From a checkpoint of a small mixture-of-experts model trained on Wikipedia.
Size: 14 layers, vocabulary 8192, 46.9M parameters.
Experts: 128 experts in each of 13 layers, 4 picks a token, a sigmoid router, a shared expert of 64 neurons.
Below are experts of layer 6 (counted from 0) of a mixture-of-experts language model. Rows are named router (the router's row for the expert), down (a neuron's output weights, with its number) and show model dimensions 128-255. Each number is 500 + 50 x the weight over its row's rms, rounded and kept within 0 to 999. Numbers have three digits each.
After each expert's rows: "comes before" lists some tokens at least twice as common just after its tokens as in all text; "raises" lists some tokens whose logits its average output raises strongly, later layers aside. This comes from a sample of Wikipedia text that the model never trained on. Tokens count by the router's weight.

# expert 43
router:632577558475466559489477558491463511542503557439470533593528521444513545553458490500555364551428479468510473633546617496507395469474555502535527512502450420454546397523497475461522459423512492411587563428492560543457549503526523498486450530591436424445441530432469499557474568446551510493536468475577451510477540522473567537523542510438474499552564472547514387500554463439501562505477
down0:343504459522430491387436484511543559505430415516474569561503523501584537487530502481523416554516463499514542446386431563458548642451418459545477478504508473470559496491440502403530446432487446504461592445461469445479561545418536537392489551512478521497557505450516461452539564472555593494510411496432510547439512504468468485512602531401542496474420412577540499444485490545510580488461
down1:528482478555461560470408459547562560456553451500600501522589387481509479462408587537525505581530388424452482422509502437434544557466522536539455470518498433456483473583522401538541457482492465493515509486475433418498521542410486365441468535523510510524491566485448508479565531520515547497549413464464471474477445483476490525508516459496514371424519456407521485440575461461484605521525
down2:531512520502597606483460526520567570568477508520558483508520476523559526472521477507514531465494494537487565541484410422538521523565522433499535517460420479560426428458485528477513536589464512555497486431465573493538534541466416575493444466481438497532558468525538411489434469544558527513411553509522424489494508509502404423501470583477590424516477469575491454466450471457479530508515
down3:515531500503479457517468438482455468529486646451557540618558461496449460488455382514606385499490460435490584489488501505515529539458512591557491436428528495524555419458504521455550417503407446409476500596449482546555581445548486501573462516468459501534480429444502438499573546505507532443530514411490547546504526447526480544555522513418520466558497462574481464428388623423421503514599
down4:606453532498509457434567484548484502550532581447528453466546501410525501491534566505525490478487500554506536565434572593518482553541473481471415505491429524392429534485450616496533448478540503404441490477442451512511473518522485447513509486442423522404545441588595434558521566444525495449654480534612545407538554554424437512442515544539566463468497492479487540460527552424575536434488
comes before: " ", " the", "0", " a", " population", " with"
raises: " with", " ", " the", " in", "\n", " a"

# expert 121
router:576483568545480538472490430495563444504403480507498505419563440451482538517542524454516439547554493497539488497572566474475484520607526540489466533456541490522594475464507400473441611462524581474532431505495499481547552582501499530543473531530528505569495506549500456403553446537413477492537453511568507548538571494497559467578609450569518559582539572379538523491516516544511552480473
down0:462492446500575497528467542452423512578517543611477501442556498432540621459479468458501528545519545474555549453591437500515494534609518472475497550457394478540470491496437551416566481532528498439534504540385530532550497489506495558513462370481555476465532455415565537469503407452491451567553485562526531464559439517442592564625507522517453433517527443496442630495548506532451532418530
down1:507463475521443404436526464518507611567500487466447465526473630484468510586417488550535553509513505429499532549534511541559533492486495498456586540384530445506526550414438483397554410542535566536481399457457421477494490579467498540440472565473507560520508483507444607502454453570519478496478505445516457520497469526478493579573485457532547522509487531539458521513466496491419618399530
down2:479455385570518441548482576458506551462464507637491537562436507476581511490487459604406458518499506422501538495609477495534498497494526550511464516522486603588494484445511556624487509548534418486561434510390532529487502482470480586483456504533539492438549552472421487488531484525518467489553550434514522403483464485518494407523464559461486512557402526515439514424508559491527389458493
down3:537548417476437436446586403418483436458523509546439551491584460513475504546467542469485515508455467416413440469466542496444526493555490539522494499479544543488480494457516468504519420515591539550494547534486553450442497534565603519593466449454494502574532505527449594477550459451490450567523452598569503394505565546491491502443497491384460504517585507493402522497602491583507531484508
down4:504474496482386413544488522488533471545442485489438446566542428479513445469566456529527521442601519585493467427492521596500575449479496485413477389562520507491499444479557498542431538452522599536492529477541476495457537587550461498521571518484599473535444510514507423531456564475484597576476504602462465492614593517513529488472479606565420477530540525492483571485499558577599447514495
comes before: " of", " in", ",", " for", "\n", " was"
raises: ",", " that", " to", " in", " the", " and"

# expert 23
router:551507430505453427545533448518476556496424456477467415520537403493384513524511560452523502493504454522502502590428519556415535464485551533498466510480444501538409474514502444434431595435556444525532497410484544332501440543567464491529532458481459540479569451494423492539501438512493444436516465550584513618561524548411541545505533502528544566472457498478486431524534525520519575484528
down0:522511487506453432543514506574495520515553431514495519507412530572491559516457523559498509418423517489422461457443502412493412544507466444501448529454495512505556554524458501483484492666471492454566447525426599573464422491483556581446567508513515539540419512493459591498546523568459493457515446564506637536436590586611399461483531556503499479602520515386582556555497455498453492541440
down1:484583534449487497571545499441522546467468492476484442621508510565458440574530431486493544519463541491561445466442563529610439523499574474612590412495547517446553468462393621470515589494480519445444503422527444527490427436447447456470492421501512457428413489493454539437533502509482461496587405517503453460537474482479520511564456554495535501495468442607530449532569559526530392537490
down2:519485541546462500482505598480511562412514523510470467486513578551594460386453516565555496562486552480466521495566447392513536411575489492458468483501571526507480471534548462532557507546504498568514487474609559417548589554429512642488433417407550487527508468458494495462479445468532497484524541440547474416492484496489545486465536518537468630479513510503472531485497455566587446484509
down3:537531432440478456475433482545562484491519534518507530504528512465553543535441461521410561471487512472447500476461546528490553491521472469535508473422607609528557371545418564492535468556526504583552426611414504388561469567488529375458509538369568431429444578518462558462443561556453536512499497485555509457465464461476398546571541569541503547513516584401529513461501478456541521518549
down4:426526495454509506468532496552544513518443513524423425438502564457559453480522579500520412528523448529562484493461477458523500483424472571522520443549409583496515519554448515516471443503461500458511517403445513490530540511549438495532531541451488492471493440529477437512535511516465443609452425409531519565528464453537455437430459510481460452518527465453459471475574530522589508469435
comes before: " of", ",", " to", " in", ".\n\n", " was"
raises: " of", " to", " by", " there", " from", ";"

# expert 91
router:468545547534510496446502539540510509400525502527594540560504444456483535542425520541491442472604457440438548458515502644484533534461511490500501536502515444552451432467408462466477404478509536448531525492554532465437585411604660488540522538583524465422545507566558465467553578470480484586500479569516455568586594457510485524375593518456527467510486381457538430464500486510426480489456
down0:480537512418497503557420441415465504544484530579454488408582502500533526605588514522527442419491563561477483476486494480584518444525416528499564525501460528465549479403500510518497576574435503581532435403450518484515511486574521515579517519508478538551534471485493540441488513446607483488459553487555603473520467585495427383623515592539518451562551574550471509439549456596486465429547
down1:437453520543461570544390422431501481511465476501494495531560459476537437475519547451517416419578459495413474462492497517406556496474603485438553524551438467467472453536496502502578425540481489508519526582458520497466509451536473534507530491605503526594490458551516527403497425527385530496446545513445505472548500530482565429435534487412583505517507516489522396562553412555478540465548
down2:506520525507530477482455481486577486522478564455502518464543469407570458535389557473503553456488459505501535492491446542498556601468500484489540522474480480425394497440559540490485439531473516531406496585548317561495565472583476519515475500462448536513477552520540426475477554377474485564510420481494389426427625455388455481429503569506517417473468511482503496454517446487525474456460
down3:579456471545375543545548476554515449467532451640518454508424545563551569544500524403453509510489586441478510528451532519534499549575515446377482513531425507488397518556549526435502517505380434541499607517529519520576508530501593558528442497466537559496458517603488495548416538483478490461461431512457507522610466534532515508448442508456549471577531464473438505464597499501541498482486
down4:346481590502531586476501492481574517571505495393529442428437419491541504459541521548498463485435496546497605485493503464560472519504537468527390568517535572591571503468492484510531493543516524523501562592671502466565532448507485462436483512359478439406527495516438419541529440541424468432548554517447579432446434411533564505491485497509534520441468504430463578487513483544453493514472
comes before: " the", " a", " his", " to", " their", " this"
raises: " the", "ward", " their", "h", " his", "w"

# expert 110
router:496479468538501496454594428485588622475348440486567486491528512587535520468423535484521443394504558587419535499497432516461461457510500568452515536487533480505525509428406451504537520396615473504525472441559527462486456462565531455565595457551538488513587455473431558562500511488491468416503486526507514504470493531543485481537525536470534597446578433498527485581552575504579556515451
down0:515575518386521518503493544503596417447448525468474409505523463565438513482484500518571429499488459610535574567520537544592523491581592515468488482546434495416494447448506422499464564538522527539495634601505551424563538433510388535499596578441490487496486497553432391527490502541509468514514461465501577557483490532523465456505571506480597522422488512480452460466529554513493480505501
down1:493528492555493500582539555444498565502623484481511567565394540411463538497416505517522552586526514476534587468486559461565492519575570504406518561437434380525451597628483524560471427596444438469497475467466594560565512474447541444448475598574467521495373551515520516441531480523511448520417516510419510463516441490494575518439474526592425552493595559477481519426499509448480478523526
down2:395484538462569477503468490512497491480531506551507487440500504544489375478439499565508577434454515518569501516520441475532522351508425485484569552529502549520465472610490552551435485565451443606503502464463452483470358588502473510489492415494493517574484560447465484537511395509454487439468573489530549549511473492477506426440471481494430398565501484444440397567493539509400452488397
down3:515395503474495529590520536489438472495418502596495455529548428555640541509441586482450451507521419639503496512464494477489488500442575459496453566496464367604430428574500554445442492555512433430504527539492528492501419504539489470486458586459485435501486463502520538479454439544520482530547522525456520437532537461526499426489523504491447463482473520428574415499391384474493565495501
down4:494505587542484528439557560467471462537486441574496495484495535597493579533562525486515510475514510506564508522436491535426450457450411405414452614491470550522520553398505482528533512476543524568514582540518453497537524561506451535495570542460459503560471380514494484464461557526474544515526513509517537607463537441469622574565501465508477525428480497516450489491518531623416545539419
comes before: " and", " ", " which", " where", " who", " New"
raises: " and", " (", " which", " "

# expert 58
router:481660604481525448508455473516468461614525516551505588444471508491538516575575408471429470523496502568456527517493578506468558495489425515539564536555370471479485538465405426448548558510475527462539487598558478429527528534468602597526603401477452462580439505432538525440483444434433476556523526454578402501566518513455492546535542476432544497557504536535567508524497463561472521495549
down0:412464491416453434528558501427514513507465490504544507483500408382489546546480588474477375596395556553523490495524547550533538535531573544511540457454550524610494472588500505425472490502514497478556583473580523475587464410478551561509439503484452594482499471531504558507481477522522530546565480543446571543558488550466550543514374435525476480488552527471532551465440534493589519506538
down1:426590428478442542609462471542521399468504516541497520374477510504487539561538453491567445524501528546468473500495429441576551393487329530436521549496463488476569536430475528549447520494484523495451520582580463508529514475442487501539497534514468554523442465472428495455565410567485492516563621522696488484490570416502548550508503431470469546520546503470450538527429496577419509499541
down2:477443553530560477433466418390457491502450609512489607517487483371538590485474436511528511564488398502532539358475512457437481566445517541548474570454444476623495431448576504578614502492529456499569546447581510540568510473586504543536582531366530582524514442499480478469551543510467445446450453548387516409466492494486479546593460523444577516570448565512493487543530488494514451491561
down3:536479560531498502551506528526514568457484514571503553609507511519437513491557430466456436480595527436552342532607525581499391540519480548580428479593422511487447522439457645413552577459529488517497484499432473515520380448509498480484552592576435451499516470547496472418400447514484388469503511531530544544481505437545463463473503535504462523564490511507559602555488534441509492523397
down4:441478540535452539527376520531540505541567509534546617439554482391486447545491533553372447488440566451470472528467496440535552427472471526422574457434496554419511491427487497581477588491505545534578466392521481598579519571463501520469445470434453486538498553441603497461465458571499538481550609518560514537571551521561510452542477514503450463543515581518623489411518513485451496482494
comes before: " the", " a", " his", " its", " an", " their"
raises: " the", " his", " a", " their", " this", " both"

# expert 120
router:564502578511497519592402460511440637484595556486479502563505502401464488477511520512559487450457464509507508589558597486449482437526526531605571631521468453455548479574493537510536465480526560465620479422494570419498480536552507490456445556511536418419510411535530542529492505496512478487550441469459467542554615463482590517454499484474452504511481475459465468507454450523499511582445
down0:549457443529474496535436593457420493528489446505448447482581453431471503505516589458529469549467545493507560541518448360491522527524479506505532554465512516463451497561467431532445441453486445510529452347543447495500566512516498467487621493468520519541524487432525534567452414532421506455510605459515553489519493574574552549415490421555524509450627556454469502558461471531459645452547
down1:492475446470565514492477448554417468629498470488497509473569521484477413540462577416557503528534414484532506519474616388513510418452493499595515522518452565499531490488544483589471550505537504496497582557460486455445496474455590472507548539503443321534419519571477453591511518471474479473533556438499492461518502510397501524516556383427453583478542530491513480566466418414431493460511
down2:484572597515536562566614487525454528438444522506530535568509383525439436490515588496535550608509501570555563562537455532460486465510549529479495557511428552527529548428507385489501454434574462459458489427461510477376472466499569539495504566469478610510456490606519484528421471505581521465449504467460566563540465508516447468475527467493507572471454442499512546586399511415529454455529
down3:518536462433498458516629480500478517490529468466478591474493560582472508590473449533456527504552597469477434490486524496393481567555480548562384501473471428351468540570587463455594469475460502589454470496489562593532576450515542574480548559484485563466484464515501551432548535396495507534436486459471416552478466580529470551397565526553449447556561494511485595409570474527520436538524
down4:433473499465517511464532512536509544488450525488486526575467508466480368504514544506476498457502473611507556434529484453537538474538503431448505556512611434480580499432413549407560603480564553568527398537564474465468548478468433479414508517493558533516400600575482484501486565510503527519489444546459530449452586487482474476540469464552485512525435454524477468418530608454602411531455
comes before: ",", " and", ".", " in", " of", " were"
raises: " of", " made", " found", " from", " in"

# expert 27
router:507595596493472461492485503522425547589532544533488562491532523498536557546528417467504450484531555562545518561559496539476517534500471487611481491576410490510490506524373473408500562441483528544573504505548486447484502581515594526585523394503408438534479486442525495512535549442506412560540502538566411466521486510478464551491446446454562445569505528451597510583530447588504495433429
down0:465531469511548451497461480538531493548477592525481458513493507633440551420507485425560414546651494430534498548520476537514413519531503560578423537450497497456510503483516529438461425466557493557445542455547546588473500420476425527363455474465545467519577556534527454508495512528581524550460477500507433459497464456496448509490521406517420555498559535508514505487536482429456515446513
down1:469492497537494497552449463424486499574495438547570450553501550571613556544469567514455481497522508518557529518613514539457450601585419456552506481485451493605514480451493419473504440584489556453400483491494547479507479441529505451544566446548457442567588499548508426463555513412523514513487475521504462572510458625550494556495544522493515452520533606481498538467546488563536538462538
down2:481503494539554521533484488495471512384454494540489555594499453500557452480472484526433569483517481574536527517581456512530540517560574546569578479450504517570517486496493468546428522477559498491503533392519456557548543548579510498531584426486606540488533575566464449434499413518495494412520365535508433468518515505558528476481551552485448509529500516519528490510446528464530447430445
down3:486592513505546509514488504508512489484472479521540580536521503405547520534482519459412469551429539509475543471426482424491629497503540473444466474424490566511469455504430517560513514521521497528438439575548527517531473485575494441563477432511483472587508542414496538366600506504544546452536471482530470472616532441519483421562517513482478493520537462419493518532481419526521426485594
down4:617543524492539449519521479537510551532491501412586499615458517601520519441522533513595504521422512482525498451540496478505534562544506552431554508433549463506562525428566579536503552465475486478494514560516552567468515510583418513495437450504427520466503536485522407453471526537461511516455468547550511487479455518598427459471485565446511617432483442503443470509538545467474470551577
comes before: " the", " a", " his", " its", " birth", " this"
raises: " the", " his", " their", " a", " her", " all"

# expert 2
router:582553544509513496506512478503513514499456416466453547490504469545397538516538568495508484534578469475591511622558549454515544525501525526523539488534458530499480439562507459483405487556566539470496518499535593488507486510515490515518533495590444437405574462405368525403453573460462426507563432480562458543531507460471553551503593467542534551489499527462525463465575448511549500539513
down0:511467406542458578487423373564485545547539526514446547478559482477473454519434408482489607466547504507519476435553516564478512388547506483346612441513539462562504528483558593512457478381421533449494465471500527470452461486562492524429473508567571625461496479521463518503538535506501497449558575493492580487373537484532421404513606638520463508502458488577469523541511507539471484472487
down1:645499524478568496532485470524488511504489473597492468491559540465481559511600564605488451528529515525516459477480558539456469601518580553555499514505473575507499539457490512516504554468530489528446417573546513436488601531544539515474453479514497519492430536484480483418472424554427505534464472528579444476436453521511488467500528463566461532549509540509438531486444538475503475504489
down2:490433440512515514507597445554471475469498529470457427461466548566578568492441457507543538479491472516545477493553486446550466456539510481380419507528499490609467531477441409541482494594447509464517471566499555443459494417492448506476523571490494540497471566489596477490482476477574470555463440555504509559590572427456502432448432502489504535513485555505433497542519519497461537425373
down3:519467508515585432383526503437504519499455502519465449499503547519519450496549485520554570491594440417586454569486506559511570512571525446437537435527512452475514494483482493486467502471566536509530526506535516460569475538500528442450562458479497439549557435457507539470522493598561491533480430449403560509468487453381447525410520473517534515426554528433530499531439493538569456493472
down4:552415472436616418548527515466520480493490518510549545428453441462424457457542516449423484505513403462476499514404520506485459466498460471499473601546585592530494491407439529522411539466588527513495492463414560462561519467440514505529531507443493467529455484514487330535538472500499456550428450424470485384498469462481508436488513525503658422527542490506453460487606518582448515480513
comes before: ":", " |", "\n", "==\n", "==\n\n", " ==\n"
raises: " ", "°", " to", " for", " of"

# expert 102
router:548463533589534555515449447549538483554452414470567420399568543561557565579455528529487478454487473514476483473430493500465465513585451464501579614466466452455550525524547489530515462530447547575489463465564489474535435501457560460460594449606533511553575476407415484440474508373443498444489531534453535565445495544587496491463526421514526588444506466532477439639507493608486507441450
down0:458523509639506466561584553443465512456469479464458523565525488564489525487442483501567564477441491456482423503524512399472482560494434489467540500406517469506507521610596479482566546462481450473513473537513469507481436528527469492472511501467551506421546515455472540477444411473415466447513345536441508547437440618584468519498413487534481394545565442516523562636535571507418493499502
down1:528525398460422490476457450465508556529536554481529437493500510449576512561482427417543550528428538445465460607595597483476517517505405557537551513513414441459553527307537508527565477514545519558413478539439457449495467562525439507451454472567478594568478563484532466488537482557452483471527494454526590403556562511441481499526489574481504461585501416423558523442479542497515585556453
down2:503537570514525499463519513551556437556510481485576555544493421513453557419534508511549500468470493512439637545560406545501400406510586513492468557461491536555533516519506480459530444592547463441494500563556571455547527551509400482529486456457503467470583441494469520508559484540534468491435421499460515473538510512479571523450571408523472458569484507477475432481515489466519426480551
down3:468512459565558510497384445429489420590459452502460524531497483555544525492448564524488634554521466523529535531457442546418427492474574528496439514503494518481491541518560582523430483477469393487433597505442393417492548532466472512418416372564426409500489524510467461470538546465518508559478528460505468514425471539493532493447407457463510597545532511507443461558429503418539511438549
down4:443467465596470520510486501498486541450474472463579496456504450476395425524447484551469464539465544532499415538487604423564564460519415505508524532389493475549543623580494480504477484461429484496492452514557476475436439317533579420451607537486487487472538528474484557472513572484562486469463460541539510530507509495592543537495522529474432457393542554580589482489487500486486506534440
comes before: " and", " ", " which", " but", " the", " he"
raises: " but", " including", " which", " though", " respectively", " although"

# expert 44
router:500533516521593507447505547475415470413371481538498453509506487548507475504481516431466501503473447434431500578470466439577486496483519556507516484530551569391508428490474517510528596485532484509531481423545583444424490388594554570467495580435458524448456510513538457488444493536597509408485485416572484495490498443439550458412542486528616584506477511523477468565523479438507626461441
down0:499492485607529505579446446500437557548509472472558568510495409416497509519428517509520493490399545469551460566515472522507472477581559441490457509449397440566449512423484460434431463412526460548501489528501418493526468538583502581526500510531493520560566527614533537539501457478461468454575510508476560462497545408497540513546488443496468575490584529485428528519495521497415539518489
down1:532503485432557484583438425459578519544455489484590490549493545508530448518461497493475540483414498479429495512437498440568490433511611414448550499505489517471410456439458398592608547488532521541508360532440509472479493472451504485524412424508551571435447488515501504494553467491559525582403573450515445478483485431507457480550507506527520470550428485469497518436460550517516525380480
down2:550504526507435492555381588462517486519470532533511391525548526489601474467490492512467502531563395488577483467532490467533541482525585493475490461517554534521503477508483577550604505473588586498519552492532585427424447533473488459483558534509608509563560476517479481569461442525476468503523492513531565576502505457537469496462420392490465501469532583567545554423492469432452496467419
down3:531483530508488438506508507521538533519538511597524550580499421411587477604503506470579444563543544555535590531525538499489546503538598572517461495429475421513503456569505430412469448424536495520509521491495513603538577456503380479512382518446520556525514512451590456551488491439529474493492330480539522519517484470428474647541564409567465523433414469499428514491404469443509504513449
down4:603503449532558429506447433549589507431475527610402516548473520603549522558461500459457519585589470529412467506518550545546481398375456515426543552508472518480601644549510513477470497614532496498475532500522514547474553450501530432480557448498459482549503483529525488419465558419461542451511588600531477448474523617504527471436568564499575450505596385437523392509471564537455458499528
comes before: "-", "|", "The", "==", "===", "In"
raises: "|", "-", "Source", "*", "Club", "Note"

# expert 117
router:589542575547568518570467426561578503471494380426532499535550436490434523431540534479583505466492569428577464524517501544489453469507502466562501447478499425471520487553471504491518502411586527466630483511540476507518439496477524516531515470462518479454498433563414453419657537497395521431437458497539458569454506576481582554544501470543439540530472423451515491487522494530573566551475
down0:483492514434444490476373531481533425526554559507473485463512482531495460455530504419436510413482508534523472430453541589459613545385448494520441512408526513423548530523512539448478570478450561530488464511531545439605474493467492489521466449421516467434549539440479474462542455516549522583475542525549519422526534462535489476511522559554587481475387399459548505460434513520552425509547
down1:599518561485457443498530485482558569525510495534478534571452455565528518556554532490522566517538577473502614529432460441475543511450494450583577422389522447524546550446451506459466592532380486501526385416418461522497459473520555429503487461544542547534445507552494519542430450515418464520515540507566529454516609507478452445509463537573487543471495510583581436541516515452544566541533
down2:491514553520486586548458555507376506554609480533435443514562486516431536669521468486577516517469432621549419494461481437484473453563467457585592506482519506349561475498495439460546510459539500471485558491481524420528519543555444478451553633525498502539454494493472502465464506532526490525530552533446452543436421526543552543472453471451460508472572548538475458477539547516447578524520
down3:474542483519499553504615588559492496496516480403394447538406497461511415442506522581505432452469502548530461523462519510538442448500566399523499524419492417530479522503465457572563487455485519459572509471504398521532505486469469551480465521538505545457469425549511501501395514523491566477450531550424512527468494545505471554428576479545466451540522439418539505556481449446430544486588
down4:544465482585411495489579478552554527491496399566490594489442516455563501508600488542540562541498567512494531480494409429502474498451379506377456468528629592517507487515446548609542508565543434442425448592518471505458526564476389480542486454485508542459467489443501442473574468532455474500522571522496491432474631512503525548489471630480478442573504475510513449518461528480408483539427
comes before: ",", " |", " (", "\n", " and", " in"
raises: "'", " and", ","

# expert 38
router:588517440473393490460409460521456567480532519521513417490462479489515457516463416548495487397493488495475460551518604499472398478551554497503523577545423455442432456516428535343525491451522482435614509542421482488525503545519511520527500588590513467426491478501541564511429566434523513529524444479506497437604551521452575513393540463466493553462552532457450454559555522491494526564483
down0:527445516426452442373540500457470595462481490491439511526504506499465408566487492505532544483480506527505408621479517560534477500429448495619472424457613477471504422520515537533457535493541568537607547556506447456386491504571500545564468524513464551437513486544457460450527526556540459511508510469450529513472382479484528525519515428568535577567521539503543441522447607413522536543478
down1:453597515607401435526549427480506489554554427553536526591359473502492575487497487533511477494432500461523483517523463458606556523439492548448522602456475501573554578501444538435451528574481498510430491524526438558506507459545523480499462520442543575511544511555543510495540419506535496489492539521440585397546459492550534498491451569541479529540570458508489519643481568480530500414490
down2:482549552543557406499397478515467502518514541475516487458498519472480464512530524413467451460579527499491509573493505457503525500514546538550443532461417607423521547380442553537524493419451518489462629495436460411511493504461477575573586433493540448473562518463551528518561505453566590568440514445449532487471453501522554516482500488537488605502526542547460480452614474514510467585491
down3:497560438441529504550490498418537505536426489503549515379517477460582536536482498461491523570434532407444597533547435481520481445567517497520616428515515486478622476485546502432488592515475431493463445442480452566488409537435482505573487616454521439518486393469532513489522577481512506499546533584548506482524574490528402473583498528462461533489514454380486508503480385524425480446401
down4:477574527517476608450535554494430398469541523484527520516514526459548534468518416562416397549633424424482494481555542451514455528479482497464428532480489439561548533560434646537555432532433504434432510500450506511437565544506527507410550558530467534436602499532480436501547455471558511551513466512446507524497474492428468500544512495490396489492472531621619448459577535424505558549451
comes before: " to", " by", " in", " the", " as", " from"
raises: " sp", " year", "ties"

# expert 35
router:565484540568483484502452481562488495477482484413433492588519445470456451447578517528586498515538544537513444494470519558429480527429521524516561475469451414473522465514529449472517571321502549529581561539580504460571494502573499449577529507480504411512478427488503563490545561422505458434478435526548478562606533588450539501463499508525430496458456466526578452492595463498600525466463
down0:481518528551369479448526460472534529555486597605464456446489483534477425434450558563469540492493522488490477573496492459498413503651392510519449524484467426474525533476546600471392583506600548499496461560473550536485455519497532533456487580472574466484581452642464559472469438486538534497495546565480495523499475549572495502418567479488558480505551513516433490533502618517490423579547
down1:550520478451549451465499508521536507505545593553481540486441525507403589502379438468462481506542544492476520451484499511520535511493503525454528477492532543455489529524442493530473482486500538493578532541534560551504556474520511489468459524537374494472557512459557462495586455415474503625473573534559467525474550562511555526482381536592543502610493458556465485560508454478421500452582
down2:548523572532513529463502584503462536492487555420512449522493436526402371538507408545448484520577471459522502496512564438499489449490501512503489546545427428522514499552436501566432474441604513484519476401506486478510521511437522519491585545534538517489506531519461498502576470604445569538460490505486466572587535427502484497504452622514542565518445436556519493491519519459592520549563
down3:445492552539506531560484505586576461474490559471513415488522533556532432520465457514525413473530494418586411606494593536449529508475512474592492517604431508465479460494440501453500520546508518475522441560451533382521536466499531519504514543578410446508538433486511480506498487447470566503506427596538556515477460393490509583401596501485537544531521490577507490453579488543420585440520
down4:605512515573451473539514555559618530438552530514575570415410543485504524515495463400523483533591513493521442493488429466543408485440521502493374485521586420398508539567542427477533435521494568486525546491477484492527579523550539531493490346464542514537545501441481571576447485483502566527508438531549411510492487583579412536457536422519585507533531431496541496537512497462414568473546
comes before: " ", " —", " Votes", " L", " M", " T"
raises: "age", "engers", "ages", "enger", "ac"

# expert 29
router:468492558576504533492427475510503483515586435461467484501468548518566499547568439496633524487594563547579559492488467508374515467542476510567557516538474506455442501454558426469532531549529545546461535559535442566557525468461463524488434531561542522469512450425486527417443569546528409420529514505516565581608560463558499518402557477529407490440554538536543419513512573565502590439470
down0:505449449429601430630513466522552605573609425558458558515524503444512558562504529547562539441547580527458549513547539571530535502506474539509502510527419502450401541511525566490463498489448575560390506586490459514518485472427522506566436563553496558493482497546476506500526532549546509536511589518499451526546496450468495425397551578525482540492520538419508484492570423499585451519565
down1:492616502448509458491439512446451530452509492517510584603519442530528556623511521476552430532498517497459549490503565555445517418438606627558450504426443432502522499589495507439567529466571489491564566517470459512352553513555641556475530525554462478570432533493518476514485484493584389415491452580362521469467555512490526433500540514549482500475518435557530506484457525485521397528479
down2:375493497589538425534568485450484497517494444459495449534544483511575399472472412465531450379467608469609516539629447510523550433451366563485462509509460467454522545537506457480443462477514440536606485543509414483522531489468471493456512521559535553483522507563505523485391476465563504368560598576594513571589615530461514555525544440472378461422564486431571418506450559461486516520546
down3:503458507472530578502555438496500394474531454510548527572477515515494487435470600422590563461516488546504564483449478461589475495522639448435474569431543533441510543488578442500496434524491615557574520515455498498521419514528528541509497498490514446539503527496471486481496474538423397518495540499498534578432471502574513477534418462535573507496521565488528502650563594477395513464562
down4:569475592496522444495427497527472528525478541454507584507479515515448508572522518427536485495517400493573487575571612442550510449499545502475580523424489464528639630583520490543498489546508510542457516511530515548463535536472544515455506468501440478533498579421521470469661497530537493477502458514536514424527467504523534526515570489544472505518547497369508574567509479477535512594588
comes before: " ", " —", " %", " Votes", " W", " L"
raises: " ", " M", " N", " D", " T", " A"

# expert 55
router:539494478519540482459471404539514463504406511399514527426506441458492506542550482543575537449502500450535480517523456527532473493577548508567508429449463448435489471500540462411507529549617483463555612531579562547576481438554521551541497465502456450468545462543517563475539528462423474437469421548535468481571482526509517591526552469598570578533554450443506504553468487443623481481505
down0:505506527453416523534404488459412620464504539513509387507556514523444482474548503425504442539525546480504474457438578556473541577474573507559432394452511548473488556548432462473451500506506554436533469545493569471516507477545506534394540482565409584522534611504487512515494542560483461562521465440454494570526446436487514492454510444508504491466450545479464512549490479495508491477474
down1:562437493569518491445548552505459433459574431554507517473458427535454481535433520551579515585533510412500489503520431511397472494557563514491475530586444535454512487538469459496507535588523512412554455560530508503476551460515483418478516594492467458473413512427489514584504510519530539604515489524507416484513420501505577570474405433512503502412505421462502535440572638409495513506418
down2:560467453467502415494538520500544431493571564612419526559451530502502536499568338477518499471504534506486524498480576421521516522562488539424548474503459489531546419520419516483555562559523451465505600435541511438515480551478409470518417561365486463480422494469358427521528485449584482457538545531421481489547493513390542518565561485476549533481461494443503518436441495581351476514502
down3:432465515535477420465394459563558474472597538545510480552508576461448547531477418638393530453513527516542399416555473573549578485549511434481565620514541488457596602487457575528477451517540507488541421533529472528566492519506456548545502423537586482485574476481487580556538404543525503518560503488523484465524582532462501452541472494506450457468611480516559503497507506558464415557434
down4:531540488598533430553500456467515397534394548536556457534477534587538459503525458449502497522517525419403408457519503583496461503513432481516499433502538525481460457441479492461494481566529531446533476543534529543496450476422489477409631507495564433572491529463607410465543518482524561453413557574382528545437552492496543534517500541585458469469486459484435531530488507586511506497555
comes before: " ", " |", " (", ";", "o", " by"
raises: "oes", "o", "o's", "ining", "ams", "ists"